config = dict(
    d_expert=32,
    d_shared_expert=64,
    normalize_top_k=True,
    balance_loss=0.00205,
    balance_bias=False,
    head_dim=64,
    rope_theta=13400.0,
    qk_norm=False,
    tie_word_embeddings=False,
    parallel_block=False,
    learning_rate=0.0104,
    schedule='cos',
    batch_tokens=65536,
    train_tokens=376900000,
)
Below are experts of layer 7 (counted from 0) of a mixture-of-experts language model. Rows are named router (the router's row for the expert), gate (a neuron's input weights, with its number), up (a neuron's input weights, with its number) and show model dimensions 0-223. Each number is 128 + 32 x the weight over its row's rms, rounded and kept within 0 to 255. Numbers have three digits each.
Before each expert's rows: "mostly gets" lists some tokens that are sent to it at least half of the time; "gets" lists some tokens that make up at least twice as much of what it gets as of all text. This comes from a sample of Wikipedia text that the model never trained on. Tokens count by the router's weight.

# expert 47
mostly gets: " and", " but", " while", " which", ");", " that"
gets: " and", ",", ";", " that", " but", "),"
router:115066074146152097155096111079129173136120143112162151198115153150157140096144131114128127083187154168132149100119117155121073097102092184145122144153171101128096157126167140181097146077136088084142094125096159137138146046138155001166126117063121162164069139146128103148138125104174114131127131131150099096140066097124118106138101101143184157159107093160118115141128080189149139142126179112122105082154113113169071120131128087124140186111169119179165135141074141189064088114171083114091128136167118136095088086114115129163176146146054132123150135111141097177164091126094138192179122115109070119072146062158144138157143134154133158148124118051097129140106118115160117118108
gate0:158139197157131126079121155163092080178154185117139121122129113134086151160092152123139150160169149133067184159101139108151160145108151106107153165164130146101100097163140167150134120143067110146109064091127097126109181132134095075127129161159092098143099112108129087128197156086121134150145105124132052128145179123152103112135122123141105177077130119089059138135096151120127163087108180087122122164084107165142123208125136157121169103156118166146134231074152037140131110111157134193127127094187109074138151091143179176125161088094109139082141131131142133103114143072120133103091108136115050167121164104136129212141138153157129140174097102134072157170120096170086080124124
up0:102141141096092151062145093168150094187090134127151151132121153127083110132098139155168155169130129113092197140138158117156131176107116118052128129191079164111116109134148109081169113085119134136115066085180103153081156087129074101153140083123150082099116167111151119100168130132127155157141077164147134103130213156189057142140101162111120091091123089101066152117101151102189131130078193116148131131040117131135131186132128144136136113148119133151164157118150104159059155147114128167145130103145155093147119100166140177101159088119178133117151137076188125102126142146093140123115143133118141149151155096133098182174146136155174142148089117089123107085100052141020145058113
gate1:074088097100116132101107102088129163114122127120124123122126140164173141118110103168119155146122182146092153082098161100106179162096139109102138117132168079179182079047123123180034192100161086125178168057133098153129154097127130142104120121167090136097091066153118124099125117174103169121109166102079116138098163143169180109097116086156107069184116163105148144122118148109180128135121129109190135062087195100071110088087108109107130145174148146125131091111126146120059102114112125164108166094138114108087115112174103075130132151145174133129093106117200139133092213118143095160079148123093153148104090122114076087128141091153118119158074130115099155094161199168126151102125
up1:105120122077128114146081118118087166080150160135143142104174147129141154160097046203166168082180125169085084180124148068093077163104073140097110146098129113132160161107114136167036148096150115093137120099076061123096068081148159102179087188166075101114081119165119104093140112152144146131100125114092135105116117131138140124160154091176178141122166188112128129119115126115089106116170082136137169081110122137120151053108100115105142137082123090134122093091163101089114099108113066147144202102144114132109149136124148097114135106153098143153126109102175135087139169149135106167091182131113134131136153101190051138111145103124053110093036144090087143108143165106127130142143
gate2:118120105193095135148114120087092105183141130177151098102141145126110198131122210138128116133135130112133131175061140126130179175122119123182099164156097088110117112110120144080124164118131083111140106111091110098152070143111093134140118052118177152106132122131138165114108131195127174137156097144126129121154165165062184163109131133120141072185069129112095120187138132105109098165156126078118116084152185072107144144150056148144093101102169187042085160156130166074123164126101152117153068173139111088139102152209086114106164113150126145118118112119202174119121135157212114169154141112126152165131120151159098112112122144104074144168162138148114133071118145137068066151133
up2:111155089155139135152151150128107153168125114102160117112154108154123196101104175103193135137140048123123101123142162141199173117097071105154143157124097092070103158103057098065172121111149086093132109137068143118169073079132131122179073051085128121116096126108127144163137106185154128171132059147137138155079129165112195116070172129063087092147131120050097146161098110097114088147132144126127101097156149136063095133155113144196102115134151120132069146138129135150125172178106147063134114164159153133123156182209094137125135139112131107109092138103137132152167132215158092174175143109139114121140062109117152095139139124133131110113144125150073077099144135134115099129179

# expert 98
mostly gets: " law", " George", " Michael", " case", " Court", " France"
gets: "y", "e", "me", "ne", "re", " United"
router:097173135141112105201164154177134139180136191073075153084106116131087121171131195100066136024113115192154111128109144148132181112068139131174107161135120115080134119077111144119088166123107133084162134101226092108113129165138103123169114065160094146159146123174165073078122116156137154142098160133094129139132128120106103102118132144155141136172168138118144147121129136137127119107088048137050108062127109165094091190131130156094166193150091085131104142102108155150153101143092159139142141079109078116175058127146090104155157116103145135110066132147116203145113104128143127159156078200112133110133132109091123091081144079112138161135140145094164133120122096138108149116149
gate0:143143155120138191163138156140104082151127106160119164111205115139124154081115154123206102136144088152105156103159097167162134104136155130048170112185140094093131175048131114104164145121127084123134187124153086103122150146163113120155181139108091067088172113145151101074123116077165165155152153160086112108155101124128046141109113130127179103121164182123169134140095094201114178145134053163135084108163133103151135097125101038150122196144157123131184112183161173095168118160112140107157106108138147163175094088117114169113134143170193120125151101138123127174166147148177093128124134138127153121136079146069111151101119116109145101171097109195103136094105103133132197162118
up0:110128088175183185112145157121173164145126163108204086117159137118099142065162140158159072080108107053149118107190154094180156140150164149093153121141094144074122180114076072102090134158156104128107149113150177100225166164132127120161204153162143168102154106176139161093108096072143088111127095126132106154165140149153111153094126073072088077067102149148124138140138103096099147082178116127163124123157141093140132119193091060132070104147179147106114064163146135079148147109135094119130124107133188133131127127130154145160127125098098102120100127112153147156172133102149155133111063098079154122114106169143120085096109154127125115100151120217140081112110113144074140160130
gate1:130117102195149133149114140118113143181201119170178118113104110148130153096118130117111132157155138078112160191099170197127155129161128108105077119146094097161197112180097171143130120127092139155169137137123190163130170159161152171119138126061139177163164097153101171152106135153150073171153132144161087095106128123121118143151203171119101173082135178118141178104103153090149155087137157130178145104125196098115080069127174113132128163147133118181161162060087163077097098141139139130133122107093187110098100144135142098128162148137091131105073156129098119064110116181126201169143112112079140166130171159196094117134118119096111148109110166116100199089129102103158168174070
up1:081114109185159144095126156126111122164186142182118071142085104114055102133157161112093183124144133115164155175117166142166170154162156137142076143135062131109188120203094116120119132181122172127121142150194152110149132144074163157123133058166131153152130114075109084104099114107125085131133131119209106150126114142147093099130172113086106152121183161114128183170062184081132164111148118155192128144152119091102126094107173155117111162159156050168129115119103145099140102167145116165154160133118172127102120140124118115116160127100101153113127108128133112087147114191127176135215098188148090163113175134182090130153160127132125160136128161070156177086127152186133197178115
gate2:097109157119160104091105148151117103163151122062100175121141135132138137147167141128116094119150076106151133128145140107154076113117159151081157174173110160161143087134139095147076116145136137097083098102119128078199107130111085188204125101119060117100156146149103096138098121167104132121159156141128112095139143055135228143142189146111133130101137131108105083089153120128104161154051124112137064108113108147102162133130150120131136051159081132055030113100110167142148148154091139129169099163197095153132100204109160128098121134038154110087167141140117156110120171134150087072100175116146133139163121146153119097129121167135097140159094140144077163165145077157142063120185
up2:156117191139130171156097171118144092108150100098117091118143114147099140189169102100091136184118125083099139168184104074108091121159130132110160116145143122112150108117175187142095082077140055133099138146103131080136125131137139106083134152137165156079138114128129132111152145111080181144153133051104099134164073056170051150053113148111151190117094135135102154093148178134205128148115194130162050122086140095171130192111090078129146046112190148122117140142118145143072178098139131162169128166131154122122101149083138131173086103145139027107130132139102111157141118169077167166129137112107122134132148137104119162158144143152156132119159079159104083150136129112084098135169

# expert 106
mostly gets: " \"", "====", "===", " Born", "“", " ="
gets: "\n", "==", "===", " \"", " (", "===="
router:175110122053107064142124154121145134121116155145129125156064117199104133126098146092170148150134192129109124170129106151115186160086173161165158120116069094127136130153087103149132128068131140139125118138058078154037187159111109105196091166091094165094164064100136157100118128117143078169112110144102126085111090131140085139109088156096128166126122189133143163125090091134168161096153098116140112135113125111115123144130099125164067133146164183121139146149135140086125146104148154146144184117125147147191168157094072127096122140113160178170165085177099102135142027101102102110121138099073139103168087106118144035082107107141131084185099095177116128115138161101163086133143
gate0:127109076163111146170134203147141134183170140155125126104180135175135141097152112136157138134177118141093080189162180082108144078094115118169077108148100117149140181092131170179104145151090082122136165095148188053114133067122144143123122151137123087151142150154129092084150114134133148148072076130195111137138127108101128126160137091162211112158147120108143117147175141116125109097133073115171117125105044161148160145119131150158119098093091145077139134158155111164193127104137118134086167126166038114115110101107134183132161081177102127092133104155145123165144133103148108146102156215138101090063139096117189162115101159128154155193100092127067154100133156068169158127093
up0:145140120129095128046150122153127139172148100131162124102144125151171189129117054120145081107116130126113129080133187129130130178159157093183125080090155092091166105199134134133065164106148079142104116176119118147111126114155102092152099111188213091154107126110108138119129139145179147054164169173167085119126144166098150092165096122182117103148160151080090122142181139149138149167188116156084159113089136107148107107108147128160147091122123142107156074196102112191082144072129113124112112132164137190034156155062159123159123145089173169072128117144092109168143152156153135088120157154072131127163183137103172097127119070118157141124142095132141116143101145134085074179117
gate1:083144126095131116096120107088145203095117130169100150108147088146147062098152136076173122104153109115200098131165103119197173149108163150117152121128130090152242159096116119129185117142166097139207156072128157124121132176151118118147173207119158105171098115132057132139177107201130099153098147131112180125147150109117136098112101096130124157136105141087153154155124133135120128077155164167157102151189115122133101152154116122091137162176106138095157176080151133136135083149100130126126087065153146204188171100073067143132135111101157156179139094085163073126077142089136185151147148146146148097126110120086098193124132096152147140133115132125111142078126150183147071101128
up1:064100113080131104174121139110117216086134106215089146078113088166116058162162106123174134095175097094147091167165114177140133129139130109091177107105077076112214147079152114098177115156112096124184175083157126145138107151148092128166178196063132128141116120101106127118165118131115108122128171110143175123181137127112154087130093143120122123111107123078191118126133097118128148055140129165144126145162111121179147100158102093075148142204087147142081143097192112161159121183105150132126109112140151167183160125058071130112104076110147172171154130081139099095129140096091201157162162150122139117162136136095109147136120153123149148147088181168093137124103120145147111143113
gate2:159111131130162122110132156070150143146111088140093116161150115148092173129100150120101154171194153154123166214157092180140116197087105148190138122081137122119227110082117074119131205148177121123125105114138126139115134107106195099129086117150157112159181080106167111079144113111109141153063082062160111105161152135148104070155181137172115117177120127081111134151134107169123106119143107164163116123139163151081091087160136130135124144178135105158117110199095142146206100067117125127171124152111147144082093180090095098105115185179127150125079139131128192130129130124120150136151144063108194113118165127142075109119157178098107143136151138137102220121132160124121151132087
up2:150147090132123115080106168071114149129102133116120141128107135151089137117104128127108106117143156221150141220165085177138148175093141114159097140094132130136223103093135087115120163086158157126128124086159157152102118109148170119164082122165191069148146135113138126091135118115079145128080115023163140138145153090079097088111156107189113155178117118080106146174127155149085087172161139220191139114089183142120138111137153181128114157182123156135114103150111104167199178092177088111147144180120132151072114164105114126123128167127124108135099149160111170131101127120138153127120138050132171146113125081137085119116146112090096126159144150121085177125131208083149169162124

# expert 65
mostly gets: " (", " $", " (19", "$", " −", "_"
gets: " (", "/", ".", " \"", " $", "("
router:160150180106115128147148128089109117117083129157095127113073159157119050131164150172187180137142178191152153153115082091099160103153075188155102159151078137131102208097110126149115082138127185150170100131123095140085141118043098159179077120131146172156164134116107089179095143123128115174055117137074147128122133095176156167121144147060143171138129162193077090181115147110137114125122104093111124175155143184130157181147160104149074095132141101137127107163206111104133173158142141155165121142135128110134151125146082116134119076124068120149166120130142154173132096058076155147076088169100094138152137092158119141096102120125139133135167106191112158123123103075077102152113
gate0:107146114108158137097153111171129167124144140090159070113142101128168163101093174130117137123120072072125171120182226106148117161184124107094137179164120136126177106140172144182113182140173166152126144170161140094137177084141157093135136136164114159167107086130127085143091146106133117126123060153151164141233125127078136081144115077169077104085063123111111170137109134166180203131117138180150143143110087152095087006166167074133160113103194089150144154088112131165135128139124162153120111110163183077141149088116139127106092138109113160121156093132097107114166098141113100131159124104134186126134148121103080140069141100165157140134115138142141161108089120152103169093143
up0:134132128154117128120130135160173107160113106135160117094122072127141153147097142139131135159119159102128194092150183081197141110164057118098164108115164115149142126167130149111102182101185154157069085184107121105130115081181083065091145093146132162181119109149155074171130132151166090148162065173143182149166084131087154144109150106141162124056062131109085128128063144098187120121136127123155161122103123097115104104167188104123155100118184103126117106105178145164070110155109119144155098121155154081121149128133102087152122183169106143103115086132115125093154115163095117163106132103075091068241127136078178147077114089173144107102156095070135136095112141130078117120167
gate1:188103152194112162129106174130102197063127086096144167116146088158172105130162132066078182124170147129118158107106142095129131155170065135126139131134121115114162130140241117148130124094128097131129128130068219132095143087157079137143090136158109144135097126130111081162155129189153157087175150148160142100143105090127128144141190115118144128102101150123127131092205101105068128085135192159149189167083144169114140103145142118154135090121158141150153125209137096156144138194131143121138095091104116121164121119100212132149114097112113136073088113181176194101124129177132141078142094162086121082146145119134130128135156165157077203115141122088128165163141130128176148153131
up1:138133158184127193158073178132114170103123096148138134062167083124145087162157110129066160132159149111120153119100116153142174114131092144087152119177121135153135097113220147099137135108099121106156134086109168123079151093198116112142104142141116134114103130138103086132155146180151127080188119113178126144188113106093108150080151107127176078187065106113101090068184073089091103103092220154083166145110132153128152091128149137099087074119111196120189170171123102152152116147081147139083125077099132161183138116138218136144157117138090189060110093135154128084124152142116121072126175166123139151159129141106128112117127139156079157105119152098118145101140143145165173136117
gate2:082154169131112118064149101131147134131114119183056175134119094147115159204106127103107087125129146100094188148166188134096069105164136085102145114093181166078126143072119143096112153086128096138121141142115104119178152152144130078148156148098139154164101121135101123161153145126098122099141143111118055131160102131109157101119097106152144099041119158150144125072061135150141133129101141082137177090120106114131080198168113179100151164107149167077090165017122063130156140089145069093067167170135120158080078119121107075083130133105155113091168136173091134109123144168163134118164171105193103115150155147147141131155101121167134137112138126117089129193119131087127176107074
up2:093150122139130165143135150207154125104170097125053087154154101145144124165099101158081132136087111163122160126112094091081100121141054141106119117101130153126090136124192047099082104125137096127093158114161117138139176121164121137114136127145125167105084084112081151127175113122105146073126132123089093119134124228138086121115093158152136164098187207100090079132101150170124123128113153142113152129143098165123094182169145142161135203095168162098123161073145063141175168053145138080125143160140142114106107120164117126132161107184158126128161192112132134151121159144161110170197098139100094123144121142161173119161149154190148099113157195166149154179081080085192119103135

# expert 108
mostly gets: " it", " him", "tion", " group", " album", " government"
gets: "ation", " it", "ment", "tion", "ity", "ion"
router:130116141152137148149155094119048136121108090154118106132097083146083110135090146057079159117125102146110094137137116140084163142114089157138137119163127112177175174129110108115103154103146150090075144112254093106123141132158106136188154095123175131140193150144111105096149124117200149122109102105118089138160135176082116165090117169154146193185121133102106132151154139142159171112120116102091130080127130145132146154123079118128128141149047105156102162164116103154143132206143110158162195098094150153163095167144113100171150156132109126156108159159113142164138085167157141132119203150040138133098145063087136165173087069122149133106170127113144085074123131210092083080138
gate0:073170126147115106155120176189079076109136171115093130103057182098139136152064205134121092077110089148106139150160151104162191135101139133221085102156149107070135136131099163107173113160133096075140114157137106149104128132130130113177146076175130103160128120120083157101111155129097082124128126149133116130163122107139196108130138110124166134081159174153146142065140161100127149104082075139093088068119125141125109111102134100143154176115129095146107138093138164147092067157131169060111102180161140068098123139137200115151164088106109093157186118162108133128128178130146111145144059133077100109062086065118175134115165126167117143100113100156125140078102102147095109194158
up0:152183090166135177176091117129135096163136104128137117159157088074136063146151089136146098144084133068127120149218157129154068127177138134129163164091121113092198096082139112091162147145106211124167137128156120121110156098137154121055089127131137078130130125173090093070138138146132144115103121137105144109130184158122085165156128106144118133111168115121144073109146142076118113131063098133073133146146107131141115080087112135085101050070095196126135124172122154162123162116072113146101130079101137141116124142107119096090159126185142118129127093066106182140121092088049122190161100071147154090125093075166075189100110065153173113094132122104161108105119124140128149115077
gate1:128096192081124129148142088125099131129139164141114130105142080167165119171046109118164104171155110161160089161108183203166159150120116186107122114131138192126093113136063087129129128145148121144115054109132174148126191140157106097164133127079165134100142141149116113155115153184171057151150186118083120145108129157092096130150155177117154102103124132108116147117124134191147129154097161124113140117076139140218185166125108123195135149137174216123135121099091140105085109104114095115179127126081142080131131105081185170154127127097099174126152128144124127137110109158175127114208132121120225106158119109105113131137143163116094167085078127148087167090097137183143192165110
up1:134106178132115099147169116044103234143119153096147085105123129107120103111101115147159129155106136127096122167155109163168144133108136082117081130144102163179132144117112140107086155177147157142152108090131130166167146175106098124139065091130146089151168116209123139185111125185099142165125137054111153126111171228152066116116188137123133108108105093107148164151120110090162159100119130125174117126161130081122143118150077149155183212134120127109129090147077164162047111114077124144138150119097105085153122106111113158148090077156127130120105093091139087076113168147146071081146153138106154133163153125129053108171130149075102169143090109143118232144129104123111107118095
gate2:163085125143062094173110125103114127138161128119108135154162171111148095165114188147194125120177097165136123196063123112095087035134204134126109114150127104116157160052126122098092119128167121169130149108078092097090086128156149144150075095091125138126204143158110105106171124154113100132070094112175115088131173106136136137128130147170103084089219127091110131101138100134093102152130098147203152161135112131144141077142175078115073173122116135094112124135147123112209138110113134084142171110120139157185169136090144169067096131131141110110143134110155166167154122122112138188097181097180105110159123173150123129085136163107093096186119156107163059166093084138162146130133
up2:157154112091174121088084124130175145107152127081143096098173137146139145116133123118098182160149128108141101129098108137162089120121105194090061122058101141057170135116095024206129165077125076177139069145093088179164138125137137070118091105150061139156209135139090102123136106137099121152135133168137149106092080174128086147157107166146117168058148103112109137111172154145169104189120155106183126128129116184104136148116146118057083125132139084078113144117150130102187149123155119167105146181148129111140086111115104143106114139158143203144130097134146115085117103117155061102111097153151106127120167130116088077143136147178140136081166166070159088127111087135164120165083

# expert 67
mostly gets: "{", "_", " −", "(", "#", "′"
gets: ".", "-", ":", " &", "/", ")."
router:212097178153128111160145154119139124093119122082091121120142172147095125136116128123130146102113178156129130155134074089143147107135159150131132063180129167145101184081083138120102141127121142154124061119090077091063130136142142105138140107133142048086139105128206087144159069156161156110124100082186103142129118067168101059146085106108174153149121156114120078156147160079133115162162130132160149137149108137150110202116146119149090133145118117085113145100139156122089146149216182177142145152131166114112125145168124083071140100137112135128155149142153090195164099088104026088129182112173157134104093092128195100116135109098141079151176115113167130117103095133123130040101
gate0:126152181162139141124145112154162134113136123172110118111184129185163150123106170099131115151191157106048114172155062136154161162080133127071095075106107060141125158142131165138157095051177130083166130156111176116172096162161119130083123124183149157150128110123110161167111139151147086104164090079079116111098102092130080154165101100089164123102100159145131114173132139071149164088122111092069137105136107138120173132136105130186101111092101145102130073095108100109154106108144088144188083103150100159178160126122141138120110167145088052165088105147205130098114108087107112109114166123140078093123150169110090100081167174081092082097108111098099086141168107111111155048090
up0:150054111156102085087146141175146086148140119169158098146147126140147163236152127171123169173135143176130084169123247137176146112095151106081125137133130156146152123157106156101147085175120146106115110107088137118189124128120100093091088125138155180116101083082085162186159133132157125089129122155118142160163044079154155162064095116111124136146095129159088078157149145145102179181134112123094100171138061097128207097119125142094149124110123133100073059096086128123143107085094120122123150071157125120149151129155133120136121133164114112157109182128165140145086160134126128124147119154140140196167095125123147148187096133120137169148113148134179101085107079106118180156052
gate1:120142165123126153177115102094181141109102127144122118122156126128136116169119114075091184135153125181106162131203077144085138165097119144108146114085172180079144110149114138132085100095091121189098139137163074126128141117116094110154118064135072113149132158142121146121115140108131099115154117060149152143084115102102100124117145176096172096115121114086056074111147134136122113173085142103145153124159093067108176127127084112141130132103144192179132193155172045128148111209144109136111067190178152139069103142137210167110171086166124097200175128126138140099120112097083135139138145108137187124099158182125137136168220121126095117071138111071142121145157113087164163107124
up1:134142100133157132067119157125076166138126118116156107103117113215087139122122087129111121140076155119135160066153197157120151180112092155117103168081098165122187115156188102159095071152165108121160155149080108079184067098086145089148086119113130085121147140123133123180131146118090149138137156110171162103053128127097111170092095128065122111134097119141117119108061103093098162178178154158116069151118096120126130122112111070080096082147176144118122084158134129154130136063124122124151144128110167168098118126084144204159167098145194125105158108140146051089141183138136141120103153091090122140160158115127093133098128150125142139107162122082143077149154019074142097082119
gate2:166133157141110121073078133171151114151118086133110079107149158159136178116088169106102098102104113121150133115152184141100101187127127127155129169133094146130123150224124137120099145113155144072099150104093093127107146107070054128173100161123123126160144157128182155160139173118175127105111147139190152115135142087165155124128062121113125094137167065091099122137077139105114153083149141129132090137083159175133124156134144125093079071142203121060048097111156093143123140123103157133083224160153156146150186139162103134084140110099084144121120141132123112199094102134133144079072083138143105076115092070067124144062119097077130162126067162070117145117068118119154130120121
up2:152118139144112150096102143135122085088099145171094115085148164157197117155165215130091126093117099139132134118129144160106097214133077075083094201120097099098184149139111154135094163117102186110107162096130050064125139081127058159105106178144152103110136171138127164158116146079138095128117104089146107108144151083097136121125131063103137136123150074092119166109092093105091146138134125111153123117142146107057105142099135140072135083162167153086107120113126076146130195160125137143094133155137139114134110185162124122139177119136067137182110122146125110140078129100129195118083160146145110064095060128084074148108163149145078176112074137048126088134123134153110129074183

# expert 91
mostly gets: "In", " in", " Co", " 2019", " College", " 2018"
gets: ",", " of", " in", ":", "re", " Co"
router:058132148114187091144107184061143172150120099114173098137145093108171114168115217169133102115151137118128167090037155161084126070104109168147114135160113152151058086112115134138125144169056118113169186116130127135156131173155129099143089092126063090189107106117143102127142090121112111094152132151136149100139043047134119091138115114154121110145165131104131117086160109136139121163133152197134089189149111115119094152163097170089120143161156111121138126145145163133087136133119133174118173128133113124138131081144184118085134106131134134136157108171152176091134148139127142093167110110185116062145118063118119110143119160153050153058169162135124135161099169052164128177077
gate0:131171140149143149100099197155135107121111102126124186083145138119085116091076137134186112165093117123143163108108133160126124118074041156127102129121133057180139186094123183097168155099108145071134149123120164139145130143095113190150176122107074081118153121097105197049075171102131115097099126064109151122153108117146123122106113109143096107144153179159114157084151124101106053124158160061105075184153084118110086227108168105130094174140068142153086166131120137144156111133118159135117137175067136126112074109198086128139137085164109138151133159117125084122154151108065132098133114118111120116191129187188120096120121166162110122093132135160122140187116092128144120108093
up0:185188128144137142121096158125136129126097167150157116130180136164098118090128113126139120178070096174137113153137110170104090136149069175090157161078128138081179127082106150168144135117103124168136160176181140134150088119131120156121175117076060134038108149099076180114108143057186103131110167110094086118151113115119148125125104098136153095173171198152154161091157068122081112145101176108159086181162042104160103163089132110084079104099098108152081156150125126127126130086097166140150096113073080134123144133161102130093194074191124112111121160110140127126146132073084145097126150140101107155164148138158087139085126154134094112102138113183145176121106114156130154068195
gate1:196135165147135160111145126151142111123143118126153114074144156093165161118168098069149124122187177119172143107118141026116106135148046094117110153142112121223142139133118161104122177033133118121130124084143148122081116181152135178184113156130103151156135207142126135133155127101140113099139162129123086110112103107146144138157124207131135113137182186143149119132089137157100135070138128140166199081146181141158100090064165160134144150048112130127156129110093101082148139131121172125096163087134106142081162123130098114107191101132158152119136178071132160074122105105066128106172113153122135133125151134097136144102189087079120093181151123162167112164106092135178110149062
up1:160100137115145116150131074182163082167132129128164148106099106105184144145186060107170140141187167161132119099137147070143127117157079091091162165101149104187148112092102154139108147061122138150117088152181138066128128144123123159177110195136081145125104206128185135141112092065142109102136146088132096129131098124105139135156115168132130143150164182101166087136151170168093156085123136159153184153122156179179130123088131133138144144090075146186085125096092082101149144137090127164116150106146116140104177173116139060103193119116154173140157183109113122066142089072071150107166146144114123184139153118090187108136176112083117097144098120149167125145074101123190137189096
gate2:143105126095150164211164083077142110129157095146112129115144125104152111134099140164140113145128162155111125192106127057075178108125151093163111108173105117138135084108125166081129116124136110147101118139129111113143109196100154137077181110160100090162146118106191089089146094119144101146164187078098154084170127123092133088080107137100111134144046100118143125101123124109083140099120180109125122141165139185155174089093112150154152178079117146083108107144111128153147097138158117160138133155132167144144145092195172158143169132164115130117148084135119071130025089141111152124110153123116082099153114117067180083144157163083156157050078146086130148085126067067205117160066
up2:099094113192081131156149046143108082079154111151085168155141115106183054166094148157149135092179120125166110192110090113107111152069139096088127150114094110098170125091163118102120121091182172138123103143147113122154122109091114159154187055135142146111169145162126120104088084128128130138110143106085131119155149107075104142093124121101130135131080120119105133148098135129098177096111137044173080168137156097123136154104146109172101176114089174172088142152122066127118105140112082172116073115130093135151137129130146189105151088104102158107136108092116106101069159152075114109088143122089077152199083105082154157181130177070174115039088166122096165123133117066151105137125

# expert 27
mostly gets: ",", "),", " when", " while", " because", " where"
gets: ",", "),", ":", " that", " –", ";"
router:114131110118133158146094094105140135094099158124133155121155131086190176150111123149101118074165097132128170110113080092130117147080105146145142146141187178167114117167062130189188149130156091103165121110097157168150111073136123085177105103122153137098041114124185095146130107140135108183096148141080105082117077153138110118109107116092146164121162115181113110078113117093149126122114099095156083139149115094200142119177124151114135112128166069149117169180157131149039146146139101152100073145180143160109107124153139110119112074140096116129087115106183073183190160074105060164189150124106101077123085056165124114124177146154152132041148135122087169125133164130148116163092
gate0:119104094103114091108134111123138170091195169161126133128165099122139128126153077167118089067142123148138163126125063126081092146105099079125135107124117087147129168097143185158090134124157132106171136063147107149186109132200189154127079137146099161128114115095099144106194133095127178132151149092081082143129139154148097191134141108114143129148107098144153125118106107150073139115137161108128141168099083124044158163122149139101153127115136192036117136124130136108104166110120129125093147118148155202110113196149119094115088137131120143082083103137187176112079182137101128104056163113098134144117174161089109163148117143150136080116090132212135082069185160109116029081104
up0:160088127115194114088127130129134173135233132102144114109137055099147199118120121152158087087158092145096149097148141091092094151145164117119151082110116174079162141130118111128032174089117143165166142117113114123168141144140147118099120102120146179120093194063164139173150130101141087121057140117118135090118082140142119203131092127139200117130120099147131177129106108139137144100179133087164078137107143105035145168122156107131149115105145105115169094172124115127147128111089138110120123094136178074081212177128119128101106119109151120100120090105181118130149154181100087115066149137136133133157155144110165176138180113168100089075110142143131112085134155069121035124146
gate1:118174138064151161134124168129137136145130062131127183123174152132100120139101106189142115116106163090108076097117081129098098147102139210161128110130085099132161130146110127150104148130127118105145131125138141150149194174102121063118075101162158089094084169071141080104180142110144135078102154102137184129182140106100067118028122108079134120139136085141108097087106149080059158120129177164084139130101178115134183159127137146125074112160065155126120138185157126180108108121105092124166141129102134114138080085053141196161147066113174154094154145140045099154116120167114152080077155118153132091095128116152114144158141115137074155089156184153166089088149150116142135137126
up1:165112131054126111161128133158056162107108101130120075125142111176149111146111090100122173136140213087112099088156137103077101154100126190137099093042085086148116106171152186202103146148135137142142123157109179124146104155084119112111198173074081122142098133124136120178129165122177102094155119105085110126158104090104098132140125122070159093043135118105185095099084144141120154109122169154149107076100099111144121116112066131133131136076149102116146090143170098088093133091116136167154137127167062159160076136109137133082144095106128129078133134127158125104185087136106147092090147178104110091153182072172130128122120122146101076086114173111103081161104065131198155117150
gate2:117083116178151094117125146135146092180092152177124148155154075089143115144100151085090075137161091162103171116144147141111167080170162116124144131103151114119164147131110128131150181041107153159118155137123102121157091153159130133137184161145090191140114160124139088161161135163093148160107127155122094081104083056058142178120115130197151055108141125177097134189140139162152117150096131160158093178137116098139139166106100110145148094111170058117117178192147152141133098124125135069112112161110127165128182096099164158154101161098120133090072157181169131109081144219223167098121122160147135137164082100092090129098099145127113117149119106185151129119155082144103076118173
up2:167129066130136112072079126107110125133083158146093176063159092159110109166155174147083164167093091132080158128067150123145118136181093112124133174139145095154168168096151139127129148075115110115099109104141130089131138096129119132095129107162165177118069112124123103225113133136101130176118104182094095156140193116111149184150099130126179102060089088157139097138103092096106141180149113177140156158116144143145132113128080171112125177159099085127108089172173121163080088143126096054081117068121196106119129148129149148089131134114171150109178163098128175131092092137162135076131147187169153127169101065164139166098147152149114152136171131187203072104102118101122092134137